config = dict(
    num_hidden_layers=15,
    hidden_size=128,
    moe_layers=[0, 2, 4, 6, 8, 10, 12, 14],
    n_groups=4,
    num_attention_heads=4,
    vocab_size=8192,
    norm_place='pre',
    parallel_block=False,
    init='normal',
    init_std_o=0.00728,
    optimizer='muon_variant',
    learning_rate=0.00771,
    max_grad_norm=1.0,
    decay_fraction=0.64,
)
Below are experts of layer 4 (counted from 0) of a mixture-of-experts language model. Rows are named router (the router's row for the expert), gate (a neuron's input weights, with its number), up (a neuron's input weights, with its number), down (a neuron's output weights, with its number) and show model dimensions 0-127. Each number is 128 + 32 x the weight over its row's rms, rounded and kept within 0 to 255. Numbers have three digits each.
After each expert's rows: "mostly gets" lists some tokens that are sent to it at least half of the time. This comes from a sample of Wikipedia text that the model never trained on.

# expert 35
router:140142151168126108175139121078137094109088200139168133158141091121116092123136152076084131123100135145140098119080137155083058062117174163075109124118200147173120129141138079109125121131168131107088131116151117142211147058100116114126191109078149124211114127119159132132131126132141130095078175105118153152050072109082101097149146100131150071113111100105151111117105122147112055111145
gate0:163147129188132107121179138108095114130112159062124173154155146142146089085166085150144102135139172112143176142150124108101138110151138162153127152113114099189129132085123149125163085170123117135133105177150143126061145128122143116051118130131172119201069178089133188112116129128070162159140102149095082119109103219154167061113111082188133122142167138138119077092098180102143067144120
up0:150112074178126107095161144136116163167159121124134087142112126101144092120172079164125119057145132117167100099171139153141204147126101157131137028129060114147165069128139058138130136150110202149096110149111127112130111125127154133106113192154123135119174119127060125197147162077194167131109113126153177152116139154158134144128097106135165159055129134133198108176156168118137137117142
down0:139111190152136113065134153080130161177166166163094124148159122077127098106124144099100118112107151120121209177089121144125092147118123122130164140131101165157143118146126160141162112110143137115169210147109093148108164132086091105100135132104138101154131108104122130204052099174158083097129178127102111142121114155166138128177114166132083060129110137159076102126157225180128174185086
mostly gets: " war", " same", " country", " it", " this", " law"

# expert 42
router:144148146158137102168138107090127112134077196130150123144190090129120131130156165096092125121114154144146110124113148172091086051142163134064090136112185125165083153143148066158125097141155172108114138112118119157202158107087129113096163113081135131165102149123121133140127141186168104105096157094110178194064069139091113125133158117150144051072088130105140116100109105160116053135190
gate2:086131126108122111137092112150139140160150111152162113056126156095086160079145110112107151099132074117174132153163121129157159075091055079102123098135121096115078077191101122086174135115168124060137155169117089106103153103092150136172141083138128141165080154156067146138136160093140104027103097081179130104113141149151135124155083097171094102183084117096118138128071165153139140152122
up2:107104128161120093109105119108134157035159170094160144109119138191149150158104147122124078088087139151136071193096125130092050158172195143123107165192083095109128114141143066158141178119161132143139128146102142104128132157149161099091149102105154111114118124157118195115163164078146151113104184169137139127187153153172133124132138125177103127166082144227085112125119138094123163150128
down2:054099107149131113144151126122107145162067080134170120113084160129124072134105165132099152127147164109139095127126128153087053123143152110106156141145099090114125126108153107130151147130073052108145130193121100141085082157199127116129090109108116164133121110153129099170180136154126100099166106174145123122173201074170151132119170110134177175213144149204104110135065110157120079101101
mostly gets: " War", " School", " Star", " County", " Men", " Red"

# expert 8
router:139149161134133071143162111108135101118094164181148137167118098119121136119162182112087160113097125093137160164153085201100093104137153167106086174095124120176076148122144073128111100086150178116137142127097095164160196156068107121101161102118142099154110191136107148163121124190176115121104154071109183216096097106097147105112159105137130091076098136096118129109086114129092049154141
gate2:140159082119067136098151174086122124111088135147144115136177148109153113178133120099166144059139082137159173129072112180105146160133129110114177124092114121176128095147104036118186157132143132074120144159143141151171131109127144140108111107111126083142171144127176065211078131158154052073158131105099139182105189114102079142170126128137143095103087174070126125141084136145115154123130
up2:108118120077103098151105148079101112135123123132119181106068138115123174123172124112158111066100170163161098171057136150157146167064104104163102124143160121097100124112138098183172144072133138188183115105136151160134096125088166127163144103163126175114064131107138143120089099150171079153130106093063157072090161103150145166147147125125210126164172145119146117135112135078100072090177
down2:187194122088116144109177086171055123090160187118110128151130157132106152121142125134127113127063102139163133184125082138112078113115116100162122160063081149107202133187130154156148154124160122196116122143148161111160079114077112202112086145187146105114088092121161142133118097084141119143087153124120111133150160189110145149107142124102095132187098120184142147109099107096120062142175
mostly gets: " Cal", " To", " Al", " Ken", " Villa", " Nominated"

# expert 24
router:134151152134139067144147078114140111103088162165152141152136112120126139140175159108091162101127143095138151168135100180105095089132172162104095152110125124179067131133126073135124106078155188099133145135100103167171191155056130112103157120113142089153090186143109165159112118170185112108095148075107182214103103107105140091098143102156129111056088139094133100094078116138100057163148
gate0:130080132125129133115150137077124094151061129144146122071174140138137099118149162156138120106093152151068117141026039144133146177134188132128155154128146094110083157066145151158103121088146156087132132099116121108140114152070115162105122115179167065137170111093173163161117164152134109128123091132112149163147156154166179162133125085027170117100134110135123089112163063164121103129111
up0:126132145104117176143170115123078138120119133108086161152141129152120067111123090130123147087067125157159130094141142208123137108160123096115109126106129148117069120114121080111142142141092174084084135054192112098132141108162101078154080115133206087120159159087151088128075112107064150089143155147170163136121174096108159132115142142096144167137149173123106122121162218106033179128128
down0:112112163092138107099141127151105102128151159160164138096089075057149117118189079151165098163065179115113118064132150108130053092119122176162127131153145078110102058097102146135153118152149031133161137141163099142126139095095108068146187105143082139145128112137172173063175134145094142129110093178143102130108161138101117156138153121128074086120114158135143127090147171115074100119077
mostly gets: " Pa", " Bo", " Si", " Da", " Mor", " what"

# expert 29
router:129143125127160051131123071135128129137100185183174119106192112098126125111168140127076127088152123111114148195095082165140088123117154155102129116083125122213105156152121123130141096108151160078135149139094122162133143163050087121099151101106144126147088149152106120171107160187153143110107175101100201153085099100098182081141101101109180119104080165084130133077109101126098087184158
gate0:126122119148130063152163125130178165150119160169131080188131099121139097157150112185122159108158156118159140090068167180124125193068122092073151079068129138124136160132128171157138097143115149134189180118066070122142091092119160089141153126127183146103112129144116130084104136114140114142095165115102156130083099181148108104157134164131073172098089135120079119011137112121152140122106
up0:142119117171154128119144135052113156189069107140135132154062150081118115069194110135115136163116095125067143170142107117136159119099140128171162146171119184159104154121071106121136171120093156118154176125166138139156084117130159097162104130163108161102155115154084091090040100122138122102124092110163161134089159093104076094145134100109127170160099088188054106069144123118087154096162
down0:115110156199075175109090143116099151114172153087141161092144148123090143120114143123139045092158097150113153130216131138098151058177139124142125082125073143068130167142117137093128159102123188125098160120154136135114170173091087171131182163133138064084101157107169128116082138115140135132127127121149139141106142129131079147063181103114160188135062113109135157147076058152127101118122
mostly gets: "ities", "ations", "idae", "ology", "ism", "ants"

# expert 23
router:099171119150118089131148056149124150100141171184187093065222131136114134104158135121104131082117136127109197205105101161163114137150151158130133130106147129215119123137111130102132089121111143084095137167111127179141139129081093110096139112120161127149096140164104117156101165177136135086093165079113168116083085130106163080161078098110162122092061136092106107083127107144100116172185
gate0:134153178100077161087159138133135149159132092098071105117179102141106165089092203142194159125103150105173185099117110114095153167111172097124182126155108112126108130083171125125153135137146145124167120120119092149078106110112099102135147104149166119116064130124122129037127183171121161101078122101103129116146125164076073092078137100143104138113083183158140120121066213115107098169105
up0:150129155125169052126123118107085097068113104147199089122166095121171107166082085141166152062093154156124097109177140158134122157082096121104144183122127134147108065157109176088154117123117132151112147123100092183066132093100105158156119141111115160161157207113125098122151152124095140121136188179185106115135108080133113165152091149117116177115171048164156068128128108118107139145086
down0:088180176135139133146091127145142130133126177164104111175128090158138132129159133173177098096093163186158114110131083135097122155120003114115100155110136142162160116122104162139113162129120155129125160191113125134118144086078167164153137131140056121150190159141147137105124076138122112160068178145130098119124198085129122124162086100115181180125137129139147085119162078102107184103053
mostly gets: "ities", "ations", "ical", "ments", "ology", "ants"

# expert 56
router:186142163140175106094206126116124114094078177152152128134179126129115090098180128144114119096122165108145092193106116130112134113105142154107114155071116122131129090160174117145209143119142127085104145108048123147147115160100086126103186150120133113164082140165119125187116153100196138109124152128087130103105073072166112119095093107176213111105121163119113086131119123166104133183054
gate1:110051132147100078174150128134183134126122141161152146111049137095180077086134128089161203126141104141114137095155108148142136106088102112077111162140093117124120154177130104133138131136180101131103084124186048141099141118177163120129100102112102123131038076191123134127176114197149111139128070114078087132144130189109151096115115149103098141139171145090141158145133131114152079154176
up1:212121107157125123113117115151103117141204188150184121073128160154158133130123085114168133108105099150156129135223095134114147166128134101116157111136121131167124127126083087122145139153177116123136202153082110108119142114117163114127121159104111098125155169195100089095153182113112173154083097109163106102111138114124157091128098189133120156015191126170116191171127144154091130104128
down1:135136091195123153159156117113126148178107154106131121076118100164124128137136113112149086085070172128138110108141074181178086137163150142196133151108100113183083192095083106129122117041125170102092165169080102100093105144081146149119124145186097128096123075122101161084156086154085133127115099162073109137156161101128109112141156183149150181056156122161134123134168114108110128073108
mostly gets: "ted", "ated", " held", "con", "ed", " announced"

# expert 12
router:146156147131136073130140074116130102088109163177138151144138111117115163144152182133101161092133142114156143201146129177111105114140131140102072118122130103194075131153118084113123098103138172096153150120076117163155173164053119081121182119120122099140099185140128156172111135199192103106092152084094204213105088143119144083103155100120162113098070099114159112122092111156112080138154
gate0:108179124145114143128164089138084118095083133096173077118144119131144103111120142140121112160187132136168171113063168113082112083122175099164079162106100106157100118172161053096135154154161139121128097133047169103105134106060150129176129084092161115131144167156165093141165151160112144089096164132082153145088137094136138154129084070155138080113093132101134152164157108147068134140035
up0:086152090129102185133098140127171124125136083054117127094138174112153160095098100145151121129108115102156193158158098069133128137136143135206106163125101067107216160162137140102071141092150088139136142143125125100140156100125100149162106122030092141101113086200167210154169139160079127124147103154124070125175138127122170113117110129094129103130118153151142110160097145145165121149190
down0:111080085093070102193113196124164131145115107147145103141165143112168109137098108151094146068127157115130074198133155067127131153177129156143165159101129139107155086124135132126210102147153090075128142177188098167111093107097150160146105129121122151103161118075061130141138071124104138178119157072168104118115164170132174133144079148171062102131103152122137149141165114067150171120135
mostly gets: " Indian", " Ko", " Carolina", " Candidate", " Daniel", " Siege"

# expert 55
router:170165138199141123141179102104152104068113119160157105187136121093129112075118202122108193116065201090147156133118088144113098113106146136119129121091139088127124162137204096124153103090143159106112141117080096150148142125097113079142151133068156061138106130139094135146077141175180106149115130090121213195086093146156194130139103107144119112098115172122115139125126072121098099124116
gate0:162076108112128122159131138139193122136147183101137127163120107137096092172049103124084192135150063116140137110095113076100134094132048088123156151126090167080148127107103147108098060071157153112125124126178120112115183124116130169089152132152123168120083129128110099155144097109076098107033117124194141103104118115105125151112157154165080162073129154116176086111147191146153153141132
up0:168115106169123094151134186117163121108154130131139126184120143123104092148030078147107229136131099136116218107087140075112092101158065109129148124103081129139132148096091109085125109100148168120112129116151167145137146144081130162099097132153124221132040126153153090153130139111122122082064149105133141104122105115122141096121145185129128130090150132121187080126164178137162130122163
down0:134073112146075127131165141130080136113100081132067159106117169152099125117066190147156107102104124142165173110176080153104171107161081091089139101123118142099183110112088110098078146183096102148121171149123163101081105194146118089141074163089138093111140151090152154150158058103143143089154096118164146159153118121152135156167098145135132204098134125136125092160188100122084161067095
mostly gets: "|", " |", ");", ";", " •", " /"

# expert 49
router:170175116187138127117169113091143108108125118157133103164122103111158117092110175122105147099097205094151159136113073142117078096120140144120111118112159097144106154127156081137166107058123175094135147121073072126140167119099105047120157115059153030174120113145128140145084124145178091129117140069110188191101103136143192115144089082155134118096119180108111132127104096121088081140146
gate2:122103060082177211128124143191131087097127143091149092125171099138162072132159151130226051121096108145144064142164114112078146112094159160173093164193148159156151138132068114133118090143134141110124082117134156128117103165122129151149155126105125131070164165103104138171135092141112138173140124178128132059152170145113105096144135099136175169164139189147137093098118083150142123125115
up2:154098111108107128152025142106121129086102091052136084116109143146122101124112137181146144134077115183178100094140175154120120145117186093111129125134152098145152113104070141164195103104119096048146089134089151147163120135117154125090145122045138094073177121079099145122129134136160107167129098169112131191108155154142156073139080119139136128168088189178119128137076126132117123126179
down2:107073088153066118105183103139123110168142131137076102136102109147086163133105159115079172127129125131109192069122165118172132122078071137140117051078122130081102115084174114122148171114130107118116140137184149069165133149173134082165169137099106091169152145073137121132089142093105127106145111107207156178087175117151134198121105082153092130102105122153104136147133164141196129139178
mostly gets: "|", " |", ";", ");", ":", "):"

# expert 44
router:142145150127139066148157086116121099112090164165150138175125091106123125129166167113095162094125134086140170168132111196121096089129160172114087156117121106168071133142122066112138109095150182107146129132103118165151201181059117121097156092126127095144106174151103171165108107163166119102095150086096173211104101091112141110121155128152131133073070125085120094105077145129080045158136
gate1:117133148176140121145095130169171068177120144178052137154092083089093116145191104118098086142124198138173133141095145081173071163109144102102184201114120105140120147128136153164127087129131122122150175110116078156079124123109161169099112164092079066118150162148147105132079117089094097167120117090097107090167083176183125105167155115111135151078155157131144117101166084127082110136134
up1:138103139148125146108159150108135105100092080088124119185116121159099080079108136126103111197088123142117088118122135125075128168162137100130105162132123123085167099103069129121167136101111047059090132174095125095143106082132125131163178122077083122129198120133116124160165193109141118104139127088119101164109076175131159143121125130106089129149074123108157215099114043181115185160150
down1:137093172104165170141151138137188118084131168101156100139119096115093175154146101128126147158181120149163050109176109155138095086152125072084134117105108095167111148104173111141153117074103114104149107149120114120081155136093188129131099122149086117132122146092125098157112166111186118147071122075144134139172147073074110139148136074107207136076200105185151099138202160170146094112136
mostly gets: " Be", " No", " Lu", " Fu", " Fo", " Var"

# expert 54
router:162138149117145087136184083135150093055103138140137171106165040141193110130165178087103121094167119107161152156104121191089082078112092140128101117116129059129109108144115099100143088099153161111123188113103104137127175177109149056115166089144176106163097127125121156135094202143142099112104141078101146205115118128134122090116126132163141129114081131103144078086097124150066111145134
gate2:074131153151100109104139095077110126093147113119073109109132087060174115101139102116075145141120098129175121184165070126152111110123080165099146128137107144130084151117097063097112128126160106182082134121252154066165143155156167096083138134106147146100176148122084169137103108145089087115122105121114057112147105123128177160160065133099109096071095106130126122157118173141088120135123
up2:146093140054057126098140183122101134139163113128176136066138083141086157129141139113079085159112191102170127119158121085090113165142132109119184129132150149097111132096080190055119140135075142130114093098187166166131187111080166150106138148144114154148118139146150157109116129100121085137124129141130142144125106117086115173087154082134171099106161159072104155051106099129034165128131
down2:101130148092124083101130126135076137117147100093112150066189104107160119125140169149111145139097143118107158129144164135139104133157121128105136145112131112112226140111158168099156080099125079087153150201194157138126094146132115104124160170160168168139040116161209144105123080123098146085096106074109117149144138112165094061138147128053165138074098133115129064184120169158118134128100
mostly gets: " an", " made", " any", ".\"", " still", " However"

# expert 41
router:157169149115148073137149110104108111098094163166150142185119126117114136134163153118073148103100137100121151168121084188115101101118164163108100169121140129176072138127136069140128084091143199089141140135087112169157212165040139112089145110123161083144107190143121143169110126175158118099095144078102171175094103106104151103110153110148153095078096116100134086101066111131104062153160
gate0:133112137146087082141166091119130083179175130118072128153152154091110153099178157178100106107099139138181111192127179077146117172148162120185140075131129115144101126131132092125092121121176133159187123157147111089163114133046179077110117102145125128168115169109112146116072148134071093131136129143130118183126120060141115073083108069061212160156115140094113129111089153149156137131136
up0:162062142213126129071160146117185135155114153143142084146091121121123138111136137170089115144115126132191106079115144119102095154140123153123180098102164130038109163116068077121070149131135188113120149159139116108114078132092079062127188135078178155121107112167159116157109143088055126121114104112149188159121089131126069152112175141106146093171185095144131127093147120146138156101126
down0:157121158128096161136126129182167095138113115100139135083112078186138106114130142103151181127086202088140089123128077101173150173130150131054161097107153151160121128125136193096155153139113141189117120103093158155100139115172136084152155131197109190127140160129101062108128111188111181104164122124144152111148130090109119033154120101152194166110136098137110073150151160123135151127198
mostly gets: " Fo", "เ", " Canada", "0", " Ireland", " You"

# expert 36
router:157147143122130065132152103105131099082090157146147153173147084100118149102166182115096146084109141090139153166105088193115100112140144141115097151119123124179069125142135087136124084088153180102156143109055100182148182171054134108092145105138152085128098183161103168164108139180176132106116136097101188194120089096118134119105141115141135101071076124124131135092074138127082056143119
gate1:130112089128104109063161121174158163132107155132131129125212110140121180100181133115099162120116141176164110128145082139099065096119153187124110101049128141123085135095146179184135093139141139148176124123098132136091122146152126122063098120137190100122121121074088082125083130135135138091128141144058165151105171091128136126097158126108165066138104180078141123133026128163080092140145
up1:108077088175134116183162139123134145144143108125083074101140147153110102124164117107084121145124145165113123124107151179118096066112142113106123182097166056101130198155124128070181140141176117146203133101151089067185111161117174094070072133083155112040167142089133117152165146106142142160173154140123082123128203177161129140094120142093127083170140143134142150122162134129103138136132
down1:130086121085167144071182157164127164098088093198128099121144195126147143164120137170107146157091117153127117171110163141105126051156109115211122145120127122180160097114141204145091125133149122166133089186108143080165100105155145152163110102111109160117151099144144125118028145140116175105092155106179109167086111179140099141156122102153105038117124121096116125100157083147132141144129
mostly gets: " Be", " Ed", " Gen", "ี", " Van", " Steve"

# expert 59
router:150182163167113101149183126087138105107132113185131091141121104104148129103147179135107137106090157122154148166141078138092082113114139145138118147116122078140108140139131081112134085063108131102122175134088072123149165096100132069123130133053154023175110148162121127163107197153130117129117136060096215202108115155168180121123111073151150116089119147108083108134122091159113089131143
gate0:128151153146083132095171152056113158173145139116143094114159144165123073113118101080160145131059102140117159088129162100155121157094155091074067085152125088123150151106186142147148151146170118089108091159120102112154135174127154120119127111140134119084048131146107055120161119106136099112150164074050085171133146119074127094124134154127140107144166140184136113184116118133152163047058
up0:141139174163113118143108132153102180111114122127133129127121151142111115059113110140167173125161125160124124097138124101193195156069208073140146147193116142175150047134143205165120124104160134057115115147124134099125069165132122146084114131134145131148100149101090113167178073112183130117152156066131126141116124093125096114101202123088116131062126144131173122167150140143208148105107
down0:127165140095072096110204162102094126099174083100173116130132134135123160139131162156118122073091098168127131157108119151215117097096123084162141168169128147089113151206095112162134147150104165097096054121143108108086131062133201093050136105131129154123121111168077106144179119091151129125098114177145151138087135152136113171108098077122129116142166059106156122121113139152103180088136
mostly gets: " |", " =", ";", ");", "):", " ==="

# expert 48
router:159150186164180117070233128077134118158106201154162130148175116133154067134154146110109133101109128087194088185119122143080125095092103185100117148051133092099119123140167095113179136126148174101131126102122154139123155128094120120103155113117122118160085131128082082160116152099142104111121200120122125149111092105167128083102105127166214125140158186126144099125105128175106138164104
gate1:182161086083166199093148110147110106138150128092120151137108099131112132155126089152112100144105179111110101114129142172103173123127165179126051132096141133084132107176122156117181084124059103115104152152111182096142132128080131118155108126168137163140063134079114150186130105120097080136130096092078121180137154157091144157106080151111168085150121095096151138130141040081156120216110
up1:132138112154064067116132084147100179090175069065128165105096125169118154164111134169154116153160166127142092156094107128155132085093173142157122098106131103168079125110139098119110159216107157151160098122151112056103135105133102150102089108109137110130109147160096090135087070130123111122155130122157171109133077098137043182167094084087097149126104095143147097190133095089068163132111
down1:154053188109153069114107149138178110142113212112138074107120133153148150152147152172107069122063102095151078111134129159158117175105076154068108152168127146138152153101120092099122089113120088120105146165186104162109131103114105099075128100176156091118147140114119112116179136138136201122117101172043152092166089094129186093161135157128095086147175134122085106132101139137147122138094
mostly gets: " up", " later", " based", " remained", "rated", "present"

# expert 34
router:131157159132127070151159071118160118101114149182143114102130146078128135118175160112100122119133135135120139171144102172102103108144196138082118211115137103157087125152108086132124106077157125108112162113077077185138150170073139120085163098115159094152088185171093198165112124195142145117092136104106184146126095107136148089111150119097136090071065128105103113126066093138096068177145
gate2:102109187138173129117120077121132091082091074145161092099160149139119074118110135086117130129122083156127098144137156093148087103143154109113224116085098102164089158142077123099144143173050132121109151098104125096140153151097116085119110120141144088139103106154108136084155239114143122118151156098187117109120101056129053094194112128121104102153090105088146134104099159112123103177158
up2:117161151072112116110110116149069141138171145078155101085151123163155165142131161116089097063091151173126176135099157102151088144130141072152166176100141154111104103151163121095159149151116185105137123210083116105167120122109145083119132155154152110105093063107106134096180089160141107178116174079171112157136147134117127206155110118114154172129108149093069107109130091068075087135187
down2:162172086171110092131141150159173140167065123116146124078135137152099149162062131092118188137128154095134054147106165106124175159145129144075119130061138118142151102114115146082111098107099137157157134125116147157178170132101148128138143112195102139150133089167114119113163111146165085135124143133092151159121133073115085171176148182153084169099152087096181106174031173160118118194133
mostly gets: " Mc", " Sp", "/", " Q", " Av", " Ram"

# expert 17
router:108163127162148082125150084125123151101123171180180113084177118139127169111148157157103138071110173129110156195092105179157101126113166149111099130073157134213101111120142130102145071117146138067104120151107122179151148153050104130116154083127155117147070176172104127174122154188129145076106176081094163139100110116091155096154093099106167138104070130083123132117117101137118111181181
gate1:136124124131145166086174160048035145098147154072120162181132106108155109087135139201138158099130194130145106144158120162145163117056115117074126149124167048054205124112146143116148098152143141132151128138099134146164152147165113063175128120162154155094131129132048086149126062123141148146088113120143177104147153151150121130138107102133180114137142141160146117124126132128144066137097
up1:122149121152108146107165128138082120084138150117152111136125121135146148108143123138071110117162093203149125109126189130148157115130080121109099115148239127158163126075142083176132097098139064147128213111116085148093182156106091175153108132153162157160067137148125152183077071089131122184127137169152090097109118144157125168147109131141140141159161131154143108094139051165201099098135
down1:144119132160099133125072160167117052128191146109141109171105153081146100155172127168110117153195072154097156152070106115112164095116147185142113108115168122143134130051075053127111149110089069134101154110108135123132135094127152124141147105136196090114058155111118165147115109066143141131164149128105134086147074109123157134144135155084049094142127110128116106071086180166162150108154
mostly gets: "ities", "ations", " II", "idae", "ical", "ments"

# expert 45
router:152153144133126087137146110103128080128077219144171137168163083113115123126183153083096135114134151117138116132138114171078062099112168136102071143120168134161085115109144083110111114104144143090133130118097135169197173103097104117112183103083138110155113155109112140148118133178181136102055165097121182174075077134082134084151158103169141101097090100139148145096087142132102057152191
gate0:133114165129109132124127129131133189105075119107101118142174098082100109120123136148080106067134184126158079142080146147162181060178150094015049115211159095189138133138103146141109132106153118131114135167130109143136109146150078089119160148116148117116172109141094093085119145151133101141116112132099127102117098109106182142147120061149124080112130191171178145179117166116101146134177
up0:119080114126134081128131148139140148145152134136158113133120077044111095123126156140158185146089146101104156137098162131138129149083052151173134111141090159029171134165181093188115133115132116099163092094131107165127160160115051155116126128095089117092094122152203155110117100111090144093109093175091100099145156160175152121146080159117105106065124122020146123129143133113110110125123
down0:179140165166139075091106101130096131088174100123139109144060161186122064138166094078129109164167126096174147147110128120133115125103114097130134095158160134134104124193165147120123104119072148133119123139176125112120159120044100124083123147101102198086110127151131096134106168129102105101137136162138112066111165145167161081128099173027147139128121130179152110117144155233127107175121
mostly gets: " War", " war", " Men", " Star", " County", " Red"

# expert 61
router:117123131150150095132148092102111106091130119128130097116131098086148147168129133110073196082146160098153165140084119166111059099077133128105067123119116098133141113168141104098138107046183142101092137107110095155161160131108090095079141113076153097161121120201082139128060156113144084113086172102112146205100109115150202128092087139122113122051118141095115095067092120129102078134129
gate1:091092097140102090051145133157117088117117133078111135107122138159098149098107153155184204129143156061105130119086130120159118092060116134117091109149091119161165172159126125133195169051105132059142117143189162147045173152053057158081131119141128135136146102169092103124171128156154084167096139130123153141130099172085103103147132139102099090109107114152156113116084134118136124116132
up1:073138122121144118124094146154107107136085120081116157186124088087142110111136122118113182110212145126119151143047103148144142051104118140186100067110114156127116098117162139077129133057115138108150108156141151152113180095061137169110181128128137122127148073134112092112145131133150118199129131145096105126123059177093129058194159133053121136116176112094160130158074155136102126131160
down1:161155129142145165161078090122211166194127089137085147150146117129123169162131142159117155127127131143203164148166133169126109158149135096096143123123101174106146111088183119130115108185048149114078142136107090134182078110093166149066092149116092185206113083070133111145144134094090099145118074090148144109116124159155089119118145094122147120105103062130071082154147101142154162122124
mostly gets: "\n", " ==", "|", " =", "==", "="

# expert 51
router:139139139130149106112131081093116104067101132135129149127151097114142135169151147122080155080137223117135162126097112199099098093094134128106088136088163096148123146126207085141127116095160165101140116093121121187155145135088091096097131106073130096128111127192116135115059122174159066101087171099116145184105107168151215148120106124126119137086108147091087070096101120114098055145142
gate0:131165097122185141141155143143135104107146142069099104087020113128131162125122149131075082118103139157144120124195202146130150129178144157111124114129094100171105191116121166112136118061158164136145212125079142125138119117136135161154160144137112117125162144090094135132111077108145101123105102117136195136149136153104157186118132181066190142191077169182142128168145166158168145122158
up0:122173147199100181087100120093087144103130171068130124072100105152113097117140132126166098156123165156161125129167156124133102118164089138137126183209119121130123051109120152123120093175171176135092177150100178179101076116116160119123119116128144129162166062070162109117163105154146156120100160150108208141125127134097103140121111086103157127127196139192105197153142112155072129117138
down0:125106126140103068175065171145141069122134126107162125118114181178151116077148164077155097147142100188067145135150128144060165116118112104080174163175145107089162045162068071133190145118136143115137156125120157160121122122072173116130125083109155117132162101087138143133102181141144190140123103112087116158083137184110140118132113044129126149111122133166155134100113164143159187131131
mostly gets: "\n", " ==", "==", "=", " Website", " ="

# expert 37
router:152137135124164078144132053106155108125045172147115076123140116074145170122162155117094115113175167133145095193093119170138126143162148149068154150099159122174099113155104113138148113091141135122087187098098076135177126174102102117123174079103154081135100166193132130191138124174170143118091120093093182143095113121138149106092180087085124131105070146105101132097121125147109090196094
gate2:201137148072147109115094128126087141137127106130090127099094105089116151194183163126112124110114152169121145168123111147139176202185142157206119087148149135187114108148145128054123165162156155092175088089185117139169092166089077159127139118137182132220138175161116099138114142154138165133144145132181107141115089129128150116102114155150157099112143172089109114090141121133133113194179
up2:119107172217128125135126095088174118130139042166136117124114103171130099167103107107094173159130106146123103135138095112108142115133119116151178132137144091152151182150047121123119159176185156104124101188206120135084113201211141103126158105162140069137064104136107126111142137103147129102156102096133162095146117098126142118101107151097083146134117103151165153128062155089141072067109
down2:136077116188092176133090084108095173150096175115114148080124081159136131088087159116136115120123111111087161107136116128112066127108155136144127115158184146150156151120117142114102201151114197194120153131118122100128101190169156091189148147121131106181096147127147121123101159169180131102148122159165139130100145128167111231140168159097126130073129086076050161133141159113093130181104
mostly gets: " Cho", " Ge", " Cu", " Dem", " multi", " Ce"

# expert 47
router:150153150133147064134158096118118116108092176151141130146162116123128125150169156105098141092103123115150139180128113194114110092130165134096074154120121114168073134142116070127126071086151194101154149112087113163153181168067133121116154118110152078145104165137100164165113164185176106117099140080104197196086111095105148097114165096141146119060091133118160138097075101149088059160177
gate0:134077165175127101150126113125193111125126100108152083116162141130072077095135117157110125102130142084080137117128100103164134123100170170172125186100104119145156128076150157152128149125169113142109131124115140163136140173135073086138172073093162175142110064101063083127054109157087104044092113100061167134157112112086121089165168105120091077132178115104098090100143124159119080158137
up0:136146174143161130112066086108163128147118163123128078119118099105145137144145137123168133159138082090182105187168169131144155123148122154136074062082147177127206164094152117106168150147067118148141138130115153126097182093114167163123081086072109210102094115146126112113168143122074073100149131200128149128090125144137086138146100121105122067146126109069182084157141147111155132078175
down0:122082134139135121157129143131162090162201133129240135133117109093184147099121089120105134123131156122122127113092108130165104095081114195137134138143066155115118120143126085149163129178128108112148138186122192138111181085148125111145096091050178127097047121102084133139168099112108116076151140171124101105124177112151113175138099110133131106170105138073200158175172155091115168127157
mostly gets: " He", " She", " Men", " Mc", " Q", " Ed"

# expert 15
router:127158147134138062139152100106141108098098154171155148161126085106137131151161160109105153096123116101132150177129089190123068093128162162101077153113103124204058121135122061124110110084167191098102138128088086168156184118064113116106157097125142074139102156144091140159120110173166112105078136081105168192092105110108143110097136106153130104067109120097110109082078109135100054148143
gate2:140190177105170099140129125208121060136149110167111163145136174096145117135164095147112073092124131187125211133125085097129142142161119071110147057105170094148137141111174144130137140099124121084112128106112074166074131136073124123159129138112150117185126100109080097186139148139188145115152184097198106138119131150109096144095169129103156093082189181105114099120102164151169127155128
up2:120175082121089081102129171112105126095106117081153111105150092098134153156142137101098173119102130096097162168167152138137173183137152126065105092171119218145098173130141136125126095180138136098118159088131144114136170118077125169165162137153141149081159071070063136113081094121119081137176116132096096069122167087138142050167134137110156091085074174123098144183143126145099095117138
down2:136048144138092116174111119082122169093091125109154121198159103092157129144119104077171149113092100162108152107111155168151193169104155165123094137058093120172107132068091091168144095116210097176113147170183101115156146089124107148100169118133086170125108130094101140090119106120124098164078097148163150110137123139150168184167068141106120111130098121051125138145158157081144113137151
mostly gets: "),", " Du", ",", " and", " Al", " Di"